From a checkpoint of a small mixture-of-experts model trained on Wikipedia: a softmax router, a variant of Adam for the experts.
Below are experts of layer 4 (counted from 0) of a mixture-of-experts language model. Rows are named router (the router's row for the expert), up (a neuron's input weights, with its number), down (a neuron's output weights, with its number) and show model dimensions 0-191. Each number is 50 + 10 x the weight over its row's rms, rounded and kept within 0 to 99.
After each expert's rows: a language model's description of what the expert responds to; "comes before" lists some tokens at least twice as common just after its tokens as in all text. This comes from a sample of Wikipedia text that the model never trained on. Tokens count by the router's weight.

# expert 54
router:54 53 46 49 53 39 66 52 38 44 64 40 50 41 51 58 32 56 42 28 39 50 50 68 47 47 57 62 47 46 57 52 69 55 45 46 43 50 57 69 52 22 87 46 58 47 70 45 56 48 48 52 44 60 69 70 64 34 46 43 44 59 45 52 36 38 59 39 61 46 73 65 51 37 53 48 47 56 47 51 48 52 62 46 43 53 61 31 54 44 54 63 46 56 45 49 50 41 55 46 54 56 48 38 69 56 49 66 58 37 44 37 53 54 36 43 53 50 47 55 51 64 53 40 56 50 51 55 37 44 44 65 48 49 48 38 45 44 35 63 37 60 57 61 49 46 51 57 60 43 72 51 58 52 44 54 29 51 56 62 62 77 59 43 25 32 50 52 36 58 58 59 45 46 59 45 46 51 48 45 55 36 43 51 60 43 47 46 34 56 33 44
up0:40 50 46 55 59 60 50 48 52 61 42 32 48 41 57 52 42 58 45 24 64 44 39 40 28 34 58 36 57 56 61 61 43 36 57 46 45 45 69 43 51 45 51 42 48 53 72 45 58 48 38 42 59 53 63 76 53 42 42 46 41 47 27 66 30 44 65 47 58 31 41 54 46 50 56 40 54 62 64 55 51 43 57 45 52 61 56 48 55 51 56 57 62 70 49 43 56 42 61 48 68 37 55 45 59 29 54 47 55 44 66 58 56 45 52 53 56 54 67 54 48 41 72 45 58 40 35 44 51 56 47 67 43 51 63 61 42 62 55 53 65 53 59 48 63 68 57 40 70 53 52 59 45 62 48 64 53 51 49 53 50 61 34 40 47 53 62 54 43 30 51 39 46 45 51 42 41 43 62 53 52 47 49 40 68 72 44 50 31 67 38 56
down0:39 66 55 35 41 58 42 49 46 44 40 40 70 34 40 29 45 23 55 53 59 47 51 50 47 55 45 52 26 46 51 56 53 72 54 39 38 51 53 50 56 48 42 54 72 32 32 39 54 65 41 45 48 45 65 49 39 28 63 55 62 46 61 61 42 60 45 37 48 63 48 46 41 41 47 35 62 36 43 63 59 54 47 65 49 45 51 55 48 44 54 48 61 58 39 50 52 45 56 56 43 64 53 36 43 63 70 50 48 54 57 35 37 57 52 49 53 53 43 24 44 63 72 50 46 56 54 42 49 45 61 64 60 50 47 55 53 48 64 63 45 43 66 57 41 63 71 43 41 51 60 50 49 41 51 46 44 33 50 51 50 62 65 42 40 43 41 36 52 57 64 42 37 57 58 44 64 55 53 57 57 39 43 65 42 31 41 53 47 41 37 34
It responds to: Plural and abstract noun suffixes or whole plural nouns, such as -ations, -ings, -ities, systems, services, cases, schools.
comes before: " of", ",", " and", ".", " in", ".\n\n"

# expert 58
router:50 54 38 55 55 29 49 56 38 49 52 40 46 52 59 79 40 66 49 42 54 46 50 56 57 45 54 66 61 54 46 49 70 51 43 60 45 68 48 57 42 35 53 56 46 42 49 50 43 52 56 60 56 53 67 58 47 24 64 60 44 61 49 37 51 42 64 35 52 47 81 63 32 50 54 49 34 52 57 49 39 50 64 49 54 55 44 40 60 52 43 69 41 58 33 48 64 41 54 44 46 49 52 39 40 49 70 64 56 47 45 49 58 41 34 37 52 53 51 57 57 44 56 52 47 38 37 48 29 35 50 51 37 48 54 34 47 58 28 50 42 58 33 53 40 49 59 49 58 19 61 43 46 43 68 43 54 66 37 59 58 58 47 62 48 49 50 48 49 62 43 49 41 38 56 42 43 54 50 46 42 61 39 43 58 46 45 69 52 52 21 44
up5:62 55 54 52 45 39 40 32 41 43 40 47 57 40 38 54 51 43 44 48 53 51 33 59 49 51 32 39 69 35 46 30 54 56 47 44 50 49 36 49 51 55 52 68 50 57 62 43 55 46 51 58 43 43 58 43 48 38 57 52 48 51 60 58 49 49 65 57 64 61 55 55 71 34 49 56 36 47 59 64 52 47 37 76 35 47 49 32 51 65 43 54 58 58 43 44 58 57 67 45 57 52 39 34 43 61 51 49 38 39 37 50 53 47 56 38 58 49 41 36 61 55 57 53 70 46 43 51 69 57 56 51 59 60 32 54 72 59 38 50 49 43 59 33 61 29 64 43 52 39 53 44 45 61 71 65 35 53 63 47 59 48 44 48 34 17 52 37 45 36 48 46 54 56 45 44 46 56 49 46 18 40 61 45 39 58 57 49 48 49 54 42
down5:43 40 42 40 59 56 65 62 58 45 28 29 54 46 49 53 48 56 44 51 48 56 49 58 49 69 55 54 30 67 59 53 52 30 41 63 56 40 40 53 45 46 61 39 64 52 55 47 33 55 49 51 50 50 37 37 41 44 56 50 63 41 54 24 64 47 47 45 45 50 50 29 37 57 44 64 42 54 48 32 64 73 50 62 53 48 49 42 43 28 38 40 47 57 45 44 71 56 52 44 37 63 57 51 45 56 62 62 42 43 59 65 48 45 41 60 63 31 55 50 40 46 59 46 55 41 55 53 57 59 55 45 57 49 40 61 57 58 53 49 51 50 63 54 55 64 61 43 55 60 65 53 48 57 65 33 51 38 41 44 41 43 43 30 47 50 44 44 38 29 58 36 61 56 63 39 53 38 42 67 37 43 38 59 46 48 30 63 42 30 67 50
It responds to: Inner digits of years after 19 or 20 (1933, 2015, 1889), especially birth–death ranges, and month names such as July, June.
comes before: "8", "9", "6", "5", "7", "0"

# expert 37
router:53 50 36 45 58 34 41 41 38 43 50 38 59 44 53 66 46 71 44 50 39 53 52 52 52 48 62 57 66 55 58 45 60 42 36 42 62 62 47 56 51 27 56 44 51 36 67 55 70 56 53 47 38 57 68 72 63 51 50 43 39 55 37 46 47 30 55 39 63 55 86 62 51 34 55 62 31 55 52 55 27 38 49 49 49 44 42 50 53 50 42 62 39 54 36 51 44 55 43 50 53 56 59 56 51 68 60 48 56 39 35 48 39 47 51 47 48 55 55 59 54 47 55 58 68 38 40 61 45 55 40 63 50 46 43 36 53 57 31 55 36 48 52 64 42 40 55 47 61 43 53 45 55 43 55 50 36 65 48 60 75 55 41 56 33 36 53 45 36 63 33 70 55 58 59 41 58 47 64 54 41 49 55 57 51 57 50 65 41 63 44 59
up4:70 46 40 48 44 57 49 56 26 52 57 25 56 36 38 46 59 59 54 54 37 52 55 40 46 35 64 56 63 56 62 42 53 41 49 51 59 60 41 51 33 37 48 58 36 39 79 48 57 49 41 49 29 58 69 49 51 51 36 35 48 38 37 28 49 46 55 56 63 52 43 66 60 49 47 28 58 64 46 43 46 57 53 46 56 47 57 46 54 44 53 59 64 58 63 55 46 57 46 60 53 45 32 54 51 44 55 53 59 44 49 21 29 52 55 50 51 48 54 60 38 49 53 57 48 46 40 47 25 60 40 49 43 46 50 60 58 41 64 57 42 58 46 57 60 44 60 50 31 46 57 54 60 54 46 49 35 56 51 76 69 43 52 62 34 39 52 43 50 67 55 49 53 60 58 46 46 40 64 61 53 63 45 57 48 67 34 72 44 46 48 47
down4:62 39 51 34 53 39 53 40 54 46 41 44 64 52 65 49 54 53 50 36 50 49 23 51 50 45 41 47 54 42 41 66 39 44 51 50 57 50 51 35 55 56 56 57 65 34 38 42 49 48 51 50 61 57 61 31 43 88 68 54 64 53 61 65 64 41 31 61 23 55 49 34 49 46 47 45 60 42 52 53 47 37 66 56 64 53 40 42 53 44 39 40 58 49 54 62 55 45 46 51 50 41 48 43 45 23 54 51 54 63 46 48 55 54 56 47 40 43 53 48 56 43 43 56 63 59 49 42 49 40 46 35 65 51 46 40 43 53 61 35 57 45 66 46 42 59 60 49 46 57 59 45 33 38 42 34 56 38 44 27 52 53 46 63 54 52 53 47 65 34 35 39 48 29 45 38 56 57 37 54 60 48 42 34 37 39 54 55 67 49 45 34
It responds to: Periods and other sentence-final marks ending prose sentences, often after a name or closing parenthesis, such as )., ."., !, ?.
comes before: " The", " He", " In", " It", "==", " She"

# expert 51
router:60 50 34 39 66 47 52 50 48 58 63 42 50 54 72 66 48 52 48 53 45 39 47 49 53 48 48 62 51 61 48 39 53 49 49 44 64 44 59 76 40 54 50 43 44 29 74 59 53 38 56 61 43 52 60 70 72 46 56 45 47 46 38 39 52 42 62 37 44 60 75 61 46 50 53 64 39 50 66 51 47 32 53 41 54 52 43 47 58 50 36 60 36 41 30 61 79 50 57 53 55 63 56 35 50 47 67 46 70 46 46 59 58 38 37 44 48 57 49 69 54 61 49 56 53 40 43 54 39 48 28 57 30 41 45 25 42 51 43 49 45 50 49 49 47 50 61 52 41 38 52 34 59 52 58 47 34 50 51 59 68 49 46 61 56 49 51 49 39 51 53 60 49 46 36 53 48 57 48 52 39 43 47 52 51 56 51 54 55 73 20 42
up0:50 57 57 53 68 59 37 47 49 58 48 70 54 62 59 52 56 52 49 57 46 63 64 49 34 56 60 35 43 41 54 45 47 33 33 37 30 59 57 38 55 54 47 34 64 44 78 54 40 70 33 61 43 51 46 58 33 57 40 47 33 49 59 46 54 55 53 46 43 56 42 56 51 44 48 45 49 42 45 40 46 42 42 55 66 41 72 57 35 55 50 66 44 52 35 58 54 50 59 57 47 53 66 60 54 53 41 51 60 40 69 36 57 55 49 65 49 62 38 42 53 53 45 55 31 34 54 58 38 61 43 66 47 55 61 68 56 36 50 49 38 51 47 58 45 63 50 44 46 39 47 56 54 52 52 52 26 49 42 43 49 29 59 51 55 50 37 46 48 53 52 58 46 84 55 57 44 53 44 66 58 42 61 71 43 60 28 50 52 60 34 50
down0:52 29 60 19 51 42 60 62 56 43 34 24 34 58 46 67 58 38 39 43 45 51 50 59 45 49 51 45 52 40 39 39 43 53 60 48 74 49 51 55 57 72 54 62 54 44 55 43 51 43 54 43 36 52 41 35 53 47 47 50 32 44 49 59 70 33 58 70 47 54 71 36 61 46 50 64 27 45 44 64 59 48 53 36 34 54 56 37 50 64 53 48 65 53 52 74 53 48 53 47 27 51 36 46 47 53 42 56 56 67 47 61 49 38 61 42 64 59 53 62 48 47 48 44 59 50 49 54 62 49 51 56 45 41 42 52 61 31 56 49 55 56 59 41 43 43 47 39 40 48 61 68 28 65 51 49 54 49 50 62 45 62 46 39 65 44 46 54 43 42 38 60 44 33 59 54 43 47 45 53 46 47 52 53 54 46 36 42 62 63 39 57
It responds to: Prepositions in biographies tying events to places or years, mostly in, of, at, between, e.g. University of Oregon in 1925.
comes before: " the", " a", " his", " New", " their", " its"

# expert 17
router:59 49 46 61 55 44 47 47 24 38 51 43 56 50 45 68 49 65 33 52 53 41 53 63 39 50 47 49 58 53 52 36 50 49 38 36 58 67 56 53 56 45 80 34 43 45 60 50 63 49 53 63 59 58 53 65 53 38 43 37 24 48 50 55 46 43 63 40 55 69 70 64 40 48 53 49 44 35 49 47 47 35 50 45 42 62 44 36 68 47 45 56 39 37 32 57 63 48 63 42 64 67 60 62 52 37 46 62 63 48 45 44 39 49 43 62 53 58 39 63 54 43 38 36 62 54 47 63 41 60 41 59 43 49 46 43 48 57 21 66 43 61 41 57 52 37 44 41 59 23 52 47 45 46 49 58 40 43 53 57 61 47 65 46 37 39 46 56 47 55 48 63 41 57 58 59 38 57 53 49 37 57 38 65 52 45 53 60 37 58 37 57
up0:43 60 35 67 53 51 36 27 60 49 48 82 70 48 62 47 42 41 50 43 26 34 63 44 61 52 68 36 72 44 48 46 44 44 63 41 63 53 63 37 44 47 58 66 36 53 56 35 52 62 46 56 53 53 52 29 30 64 53 34 55 54 37 55 45 54 51 60 49 54 59 55 47 32 55 59 44 31 49 39 60 56 29 57 49 31 54 51 57 59 45 60 48 41 47 42 40 48 41 47 51 48 47 50 57 44 46 49 57 61 52 49 45 46 66 49 70 49 57 42 48 52 57 53 39 45 57 42 48 51 43 37 53 40 45 59 40 45 36 57 58 48 34 68 63 44 38 33 43 26 52 55 44 34 54 38 46 51 43 67 42 56 44 56 67 60 56 45 60 52 46 40 58 54 56 47 55 58 52 42 48 55 53 35 55 39 48 68 38 55 69 50
down0:45 70 63 58 50 52 35 50 44 59 47 42 41 48 37 40 55 61 56 36 68 52 43 63 39 39 27 42 48 52 46 46 39 37 49 39 43 55 51 41 72 50 54 40 39 27 43 74 49 45 54 44 55 49 48 55 57 37 58 39 46 65 47 51 43 37 50 42 45 64 46 34 56 50 28 57 42 59 49 32 49 51 43 41 60 60 60 49 51 56 53 52 43 30 55 45 63 48 58 44 52 59 42 61 59 52 35 59 59 44 71 74 62 49 56 55 54 21 52 45 66 54 37 37 53 61 58 59 54 76 47 47 47 40 51 49 53 67 47 70 55 71 51 46 53 25 56 35 48 43 45 41 43 61 49 49 45 35 64 62 49 56 55 54 47 49 52 43 46 37 42 46 46 55 56 62 51 54 53 30 38 39 36 66 53 50 63 43 45 40 47 54
It responds to: Pronouns and relatives opening a clause, often after a comma or conjunction, such as he, it, they, who, which, plus auxiliaries has, had.
comes before: " was", " is", " had", " been", " has", " also"

# expert 30
router:59 53 46 37 68 37 53 61 46 49 63 36 54 45 52 64 35 49 26 33 45 42 54 50 55 56 53 59 42 44 66 51 84 66 40 56 64 60 61 61 51 38 59 47 54 34 71 57 59 30 39 61 51 55 62 54 65 40 45 57 54 50 46 47 37 55 60 36 57 52 67 58 44 53 56 54 29 40 58 52 32 33 59 48 41 55 38 48 47 37 37 69 41 52 39 51 51 54 48 42 58 67 62 36 45 39 50 56 53 37 53 40 55 39 29 46 47 66 43 54 65 63 52 42 56 41 44 47 27 46 37 55 51 37 46 35 42 45 31 58 49 61 46 51 33 39 55 54 54 38 65 46 44 50 51 44 29 56 41 56 69 50 58 54 42 40 49 51 42 61 51 51 52 52 37 52 47 66 51 57 51 54 48 49 62 61 47 48 36 48 37 43
up0:49 44 41 44 67 43 55 58 68 56 44 44 67 45 42 52 39 60 37 41 53 48 51 28 58 50 27 45 31 46 66 55 42 64 46 58 62 61 51 46 53 44 51 38 55 33 43 63 56 47 49 62 38 50 44 27 27 51 34 46 52 64 49 62 47 58 55 41 62 48 55 49 42 38 45 43 36 28 63 39 26 45 71 47 41 58 49 39 34 34 44 46 51 53 47 32 45 61 49 45 39 60 52 47 48 27 40 55 46 63 55 54 54 30 37 45 64 60 44 44 70 67 47 54 44 60 48 41 43 34 63 52 51 48 44 48 36 66 38 55 42 61 45 62 37 31 47 45 60 46 39 57 40 55 56 41 50 35 48 41 54 58 66 40 49 39 44 54 53 64 42 54 64 53 51 53 51 46 61 49 49 64 54 44 59 54 31 51 43 41 41 40
down0:40 47 30 44 64 53 67 56 49 36 43 52 44 51 63 67 50 57 46 59 39 53 40 63 38 52 54 42 58 51 30 33 48 61 53 63 63 51 40 59 39 58 56 74 52 59 43 58 58 52 60 50 57 40 62 53 40 44 42 53 40 59 66 58 51 58 53 57 52 63 53 42 57 31 58 34 46 49 59 58 41 55 36 59 51 53 47 61 51 71 49 39 56 39 65 55 59 48 61 39 59 51 50 40 46 52 42 83 68 50 41 38 64 57 47 53 38 45 44 48 52 49 40 53 68 40 64 48 48 46 54 53 40 59 38 59 51 45 36 38 47 62 50 51 80 44 50 43 52 52 41 36 22 68 67 53 49 51 47 38 63 56 41 54 66 49 53 64 65 39 37 49 36 49 30 55 45 48 56 57 39 48 53 57 58 48 42 74 59 64 49 46
It responds to: Last word of place and institution names, such as York, California, England, City, County, Beach, Union, cathedral.
comes before: ",", "\n", " |", " (", ".", " and"

# expert 4
router:63 52 42 34 60 43 46 47 43 53 59 48 61 45 53 67 48 66 43 34 39 43 55 43 45 30 57 62 65 46 55 49 54 35 53 39 52 60 46 56 46 54 58 52 43 39 73 54 56 36 46 44 51 56 65 54 58 51 52 41 20 56 45 42 49 46 59 33 66 54 75 57 55 58 49 62 44 54 52 53 48 45 52 45 53 51 50 46 43 62 44 49 48 51 24 60 56 43 50 40 47 58 49 51 37 59 60 57 60 47 33 46 36 57 43 57 43 60 57 64 57 68 63 55 60 48 36 75 28 41 32 61 35 55 37 29 42 47 42 56 50 56 49 54 44 43 62 50 55 21 46 32 53 39 65 48 33 62 49 55 57 52 44 60 55 32 41 45 49 72 35 70 50 38 48 50 48 51 58 50 44 40 49 45 57 55 57 61 53 69 38 51
up0:59 60 59 44 50 36 41 67 58 33 43 53 62 46 65 53 60 33 47 42 50 44 51 46 52 40 77 59 67 49 51 48 56 61 57 54 43 57 51 55 52 57 74 55 63 59 50 60 38 51 43 35 58 51 56 67 56 52 36 47 71 60 44 37 58 52 57 36 54 65 73 56 50 64 51 55 57 58 52 62 62 43 64 42 53 44 50 59 48 74 57 61 59 42 34 36 60 48 60 54 48 38 48 47 54 47 75 46 38 48 41 61 41 65 42 55 53 47 41 59 61 46 55 66 48 50 47 57 37 48 60 52 34 51 58 51 61 46 43 50 60 71 26 37 46 37 45 60 44 29 43 57 44 32 50 48 51 57 35 46 57 51 55 71 51 47 48 47 58 69 51 54 42 40 53 42 36 78 49 32 56 54 42 44 63 44 54 58 42 50 57 55
down0:47 41 54 57 43 52 48 69 47 48 52 51 36 55 47 51 40 66 51 44 48 52 66 48 57 25 53 42 55 52 56 54 44 58 59 60 39 57 54 39 43 66 63 64 35 57 58 32 38 59 51 44 52 47 53 47 55 57 52 44 55 38 49 38 49 45 41 41 54 70 42 41 59 50 51 54 28 35 42 52 54 54 53 42 60 41 52 49 43 54 49 57 48 74 57 47 49 40 37 61 43 43 57 66 42 68 53 51 39 61 64 61 59 50 44 38 60 37 41 55 30 49 31 65 60 43 49 44 41 58 61 45 45 47 43 34 47 61 51 46 64 31 62 37 47 40 34 37 42 68 43 29 74 42 59 50 65 42 43 48 53 50 34 55 70 52 44 67 57 59 73 60 61 59 60 51 61 55 52 56 51 32 42 51 28 61 49 47 66 62 51 32
It responds to: Sentence-final periods, often before paragraph breaks, and prepositions such as at, on, during, in, often sentence-initial (At the same time, On 5 June).
comes before: " the", "==", " The", "===", "In", " In"

# expert 16
router:59 54 50 44 58 15 50 55 43 30 61 40 49 51 52 64 39 68 49 40 31 52 53 51 49 53 41 58 51 51 53 56 62 64 52 56 62 50 45 64 46 36 78 51 46 42 53 50 57 37 55 40 52 61 47 50 61 45 62 46 45 46 39 46 49 25 50 48 51 47 78 60 44 43 44 47 55 44 55 71 42 30 45 36 51 53 44 53 68 43 45 55 44 38 37 53 43 52 53 38 36 58 49 40 53 47 61 61 71 36 40 43 50 46 36 56 49 61 47 64 46 46 50 52 49 33 36 60 50 51 36 58 38 33 61 40 49 49 31 43 45 50 29 55 40 55 51 58 49 37 67 41 39 35 66 50 41 58 49 53 51 68 51 53 45 46 50 56 31 52 34 55 36 49 52 46 45 72 38 41 56 50 31 58 54 48 37 51 44 67 45 43
up0:27 38 41 55 35 55 43 47 57 69 75 36 39 50 49 57 67 49 44 22 41 45 51 42 65 43 47 56 29 42 48 49 63 54 65 31 61 57 61 55 56 52 55 57 41 48 48 52 63 39 44 44 54 40 55 51 68 34 40 49 64 41 42 41 46 58 50 37 49 49 64 57 40 67 36 50 55 51 52 60 32 33 45 34 59 62 45 58 50 56 41 44 69 53 43 56 42 59 45 44 44 56 29 69 58 59 51 37 55 46 59 60 58 49 55 56 55 52 44 56 43 55 44 65 47 52 27 43 47 53 60 37 51 41 67 45 64 58 57 36 50 57 44 35 61 55 35 51 49 52 41 46 42 36 51 55 49 40 50 40 49 45 28 38 51 46 40 34 49 66 60 54 46 38 51 49 36 67 35 39 43 47 54 29 58 44 56 55 37 35 54 50
down0:56 66 43 61 37 60 33 63 57 53 61 57 54 46 36 47 60 52 57 58 63 37 58 51 69 40 52 48 50 42 37 43 56 49 61 74 58 51 33 57 48 49 51 36 46 50 45 69 61 48 52 40 45 37 57 58 44 51 45 42 57 54 50 64 61 36 62 64 54 44 59 45 50 52 50 41 48 62 49 61 52 43 47 55 69 39 53 67 64 54 35 53 57 52 56 55 68 31 53 53 43 73 58 51 28 50 37 63 34 65 59 65 68 62 57 60 64 44 41 47 36 59 54 54 67 49 48 65 60 60 58 52 58 39 49 50 45 37 72 24 47 46 47 51 57 52 38 42 44 48 44 34 39 65 63 53 50 38 56 54 48 54 41 37 33 59 62 49 56 56 67 63 53 39 57 35 46 49 48 58 52 45 61 56 35 50 31 51 38 52 63 39
It responds to: Commas, including those fused with quotes or brackets, and table pipes, at clause or list boundaries before and, but, which (local, AST).
comes before: " ", " and", " but", " which", " he", " including"

# expert 39
router:51 47 50 44 48 31 63 45 35 48 59 47 42 49 53 71 41 67 35 52 32 41 50 63 52 47 56 55 50 45 57 47 49 59 45 59 53 64 52 59 47 37 77 43 50 42 52 61 65 45 53 50 40 44 47 61 46 39 57 50 27 47 52 34 58 40 55 41 54 45 80 52 32 55 58 43 31 34 39 51 37 36 58 34 39 44 59 56 60 58 52 51 48 42 43 55 56 53 40 43 52 54 55 50 42 54 54 73 52 56 37 50 42 40 46 43 39 65 41 62 57 48 48 57 44 47 48 73 43 57 51 61 39 51 64 36 53 60 33 60 47 62 38 47 40 57 48 60 62 35 61 28 54 38 48 54 39 67 58 64 61 64 68 45 33 48 47 51 47 49 45 59 60 45 49 43 31 65 58 54 34 44 58 57 61 45 55 63 41 69 34 48
up0:40 56 37 49 56 53 58 33 64 57 64 57 58 51 55 51 53 36 62 49 71 55 45 63 60 44 49 53 56 60 82 48 61 54 52 52 75 39 61 39 48 37 54 41 57 39 61 53 45 42 30 55 58 39 55 48 68 51 40 55 42 44 70 69 56 46 68 65 48 65 47 64 38 55 46 55 60 30 53 52 40 55 41 45 73 44 68 56 43 49 54 43 51 41 55 58 43 47 36 57 57 57 44 38 61 63 40 48 69 53 58 63 66 45 48 55 53 51 58 48 38 47 38 53 54 58 52 40 59 53 43 56 41 38 71 48 37 46 46 47 43 44 46 41 43 49 68 48 66 44 52 42 72 57 68 43 47 55 60 70 51 37 30 53 57 49 43 39 59 43 43 46 60 46 37 37 45 41 42 46 48 57 54 58 34 66 34 63 41 53 48 57
down0:41 49 41 55 52 61 53 47 44 47 53 40 51 56 56 43 44 26 40 59 80 70 21 57 75 59 49 50 46 63 48 46 54 57 43 56 54 30 79 40 37 52 51 58 60 35 47 59 70 57 31 42 44 56 55 49 61 33 46 52 66 53 53 51 49 46 54 51 52 60 41 46 54 44 64 51 52 42 45 56 53 46 39 28 45 30 57 56 51 35 54 38 61 45 68 60 58 51 53 45 53 51 54 65 36 46 41 54 39 38 63 47 40 47 61 59 26 70 45 54 42 56 46 46 63 41 57 43 59 52 53 41 44 52 48 41 38 55 51 50 48 47 39 54 44 55 72 54 57 51 57 46 57 72 36 44 48 60 50 67 52 38 27 67 46 56 41 38 63 43 44 45 47 53 53 43 49 32 38 44 44 49 48 59 38 56 46 43 45 51 35 55
It responds to: Auxiliaries after a subject, such as was, were, may, would, can, plus commas and decimal points inside numbers.
comes before: " be", "0", " a", " not", "5", " been"

# expert 13
router:51 43 44 51 48 23 51 53 42 44 56 52 57 59 65 74 45 76 51 39 41 39 32 63 43 38 47 51 51 57 53 51 69 47 36 59 46 64 47 62 37 33 59 51 44 35 55 47 46 55 58 60 57 61 53 46 60 32 64 63 34 54 57 41 48 38 56 44 52 46 62 56 37 63 49 54 45 43 67 55 41 39 55 39 45 56 39 41 53 43 50 58 33 49 36 59 51 33 46 48 55 49 49 43 39 49 62 72 56 38 40 46 53 36 44 37 36 48 64 66 65 41 59 52 48 49 31 55 31 42 49 55 32 34 58 33 38 57 36 55 44 49 33 55 38 48 57 52 54 24 66 39 45 43 65 50 52 68 48 55 53 55 44 59 55 40 48 49 46 67 43 47 54 33 51 51 44 53 53 48 43 58 44 41 60 53 52 71 49 62 34 36
up0:65 44 59 60 68 43 61 54 56 62 70 47 54 45 47 51 53 63 47 56 48 49 42 43 45 44 49 48 44 53 70 47 53 55 42 55 62 50 46 43 43 48 53 29 48 48 64 50 49 55 43 29 33 43 69 48 59 48 61 54 37 58 59 65 53 55 34 69 56 68 52 45 71 41 56 47 41 47 42 47 49 49 45 65 44 55 38 28 45 49 47 28 42 44 48 40 58 38 39 44 48 46 63 57 45 45 40 40 57 47 48 52 36 45 63 70 60 48 56 42 18 53 59 30 55 61 62 40 41 51 53 46 57 65 43 58 37 52 49 46 67 53 44 44 43 60 51 54 38 37 73 37 48 44 52 72 44 69 51 61 47 47 50 59 52 61 43 43 53 62 45 50 57 70 48 44 63 50 48 42 25 42 57 58 32 56 47 32 52 44 45 70
down0:57 56 53 39 68 58 47 46 40 63 58 36 47 50 43 43 58 45 48 59 60 74 46 57 31 57 44 37 56 45 41 36 47 53 51 27 43 48 64 56 46 59 37 55 51 49 52 63 54 49 41 60 49 53 41 37 30 34 45 49 56 67 54 43 47 61 56 53 42 49 64 66 49 39 31 41 60 55 49 43 45 37 47 42 43 41 51 34 45 64 40 50 53 43 56 66 49 58 60 57 54 51 51 47 62 62 55 34 46 47 49 52 41 40 31 53 72 50 31 43 47 62 62 42 69 52 53 46 65 45 46 58 58 43 63 60 28 50 38 62 55 70 54 33 50 41 51 50 34 41 65 37 63 57 62 49 44 50 55 34 66 34 42 48 45 27 26 67 47 43 68 61 43 47 59 44 63 61 47 57 52 35 47 67 55 54 48 48 58 45 50 51
It responds to: Digits and separators in track lengths, race times, scores and date ranges, such as the seconds in 4:32, en dashes, degree signs.
comes before: "0", "5", "3", "4", "1", "2"

# expert 32
router:53 53 41 40 56 21 52 58 42 42 61 43 54 48 44 80 57 62 38 38 54 42 46 47 50 61 45 50 51 42 51 38 57 63 50 33 60 57 54 59 38 45 57 28 41 47 56 59 50 52 48 54 58 54 58 61 51 21 52 54 43 41 43 55 46 26 68 38 44 60 59 54 44 27 63 51 41 55 58 66 44 42 45 49 46 59 56 32 47 53 42 59 54 47 46 50 56 45 61 40 57 57 57 46 41 47 65 77 59 40 49 53 38 40 45 41 54 61 49 49 40 52 49 39 61 54 43 58 34 46 41 57 39 52 54 40 38 48 39 57 57 53 37 59 41 45 72 42 52 31 69 45 48 46 77 59 43 70 50 54 70 65 44 78 45 34 44 50 40 47 38 61 47 39 51 51 53 59 53 41 54 54 58 36 49 47 49 46 49 60 40 55
up0:44 50 54 53 54 67 51 45 59 64 62 41 42 38 43 60 46 64 49 45 47 38 45 48 42 57 48 48 60 60 38 47 42 39 58 52 40 39 41 59 47 43 51 34 47 48 42 73 47 58 60 50 65 50 56 42 61 52 46 37 50 42 42 46 65 48 50 36 77 57 64 49 42 49 56 51 59 62 44 42 53 52 51 48 73 56 61 57 42 53 45 80 45 42 60 36 46 46 62 47 41 39 66 64 35 52 64 69 43 49 53 45 60 44 41 70 35 46 64 44 42 55 55 58 42 53 53 58 38 42 40 48 44 34 43 36 71 44 59 38 45 41 48 45 57 32 52 36 43 45 51 41 55 38 44 59 45 59 55 76 65 48 39 64 51 52 38 53 37 48 36 61 60 59 66 21 38 56 47 62 54 46 46 59 68 54 24 44 58 50 54 57
down0:74 65 42 48 41 53 64 72 64 57 51 44 38 57 50 53 45 49 60 54 57 53 53 42 55 53 53 50 55 53 52 56 47 56 55 49 50 56 49 41 53 74 59 39 53 61 64 48 59 58 53 54 23 33 32 46 45 62 47 65 39 47 63 41 50 50 56 41 60 47 47 36 43 41 54 49 56 72 38 50 51 53 47 46 64 62 53 47 48 56 43 55 63 47 64 30 56 68 51 41 63 37 40 46 47 39 44 66 43 56 52 44 47 61 61 42 46 71 39 54 52 50 53 63 34 44 49 50 80 49 65 43 24 57 38 45 48 51 64 49 61 56 50 44 59 39 58 57 47 57 61 43 49 39 53 35 72 55 53 44 52 49 50 33 58 66 60 57 53 43 39 66 47 56 44 39 47 25 43 60 64 47 41 61 48 58 50 32 58 40 72 55
It responds to: Month names after a day number in dates, especially birth–death ranges and tables, e.g. 8 May 1882, November 5.
comes before: " ", ",", " –", "\n", ")", ")\n"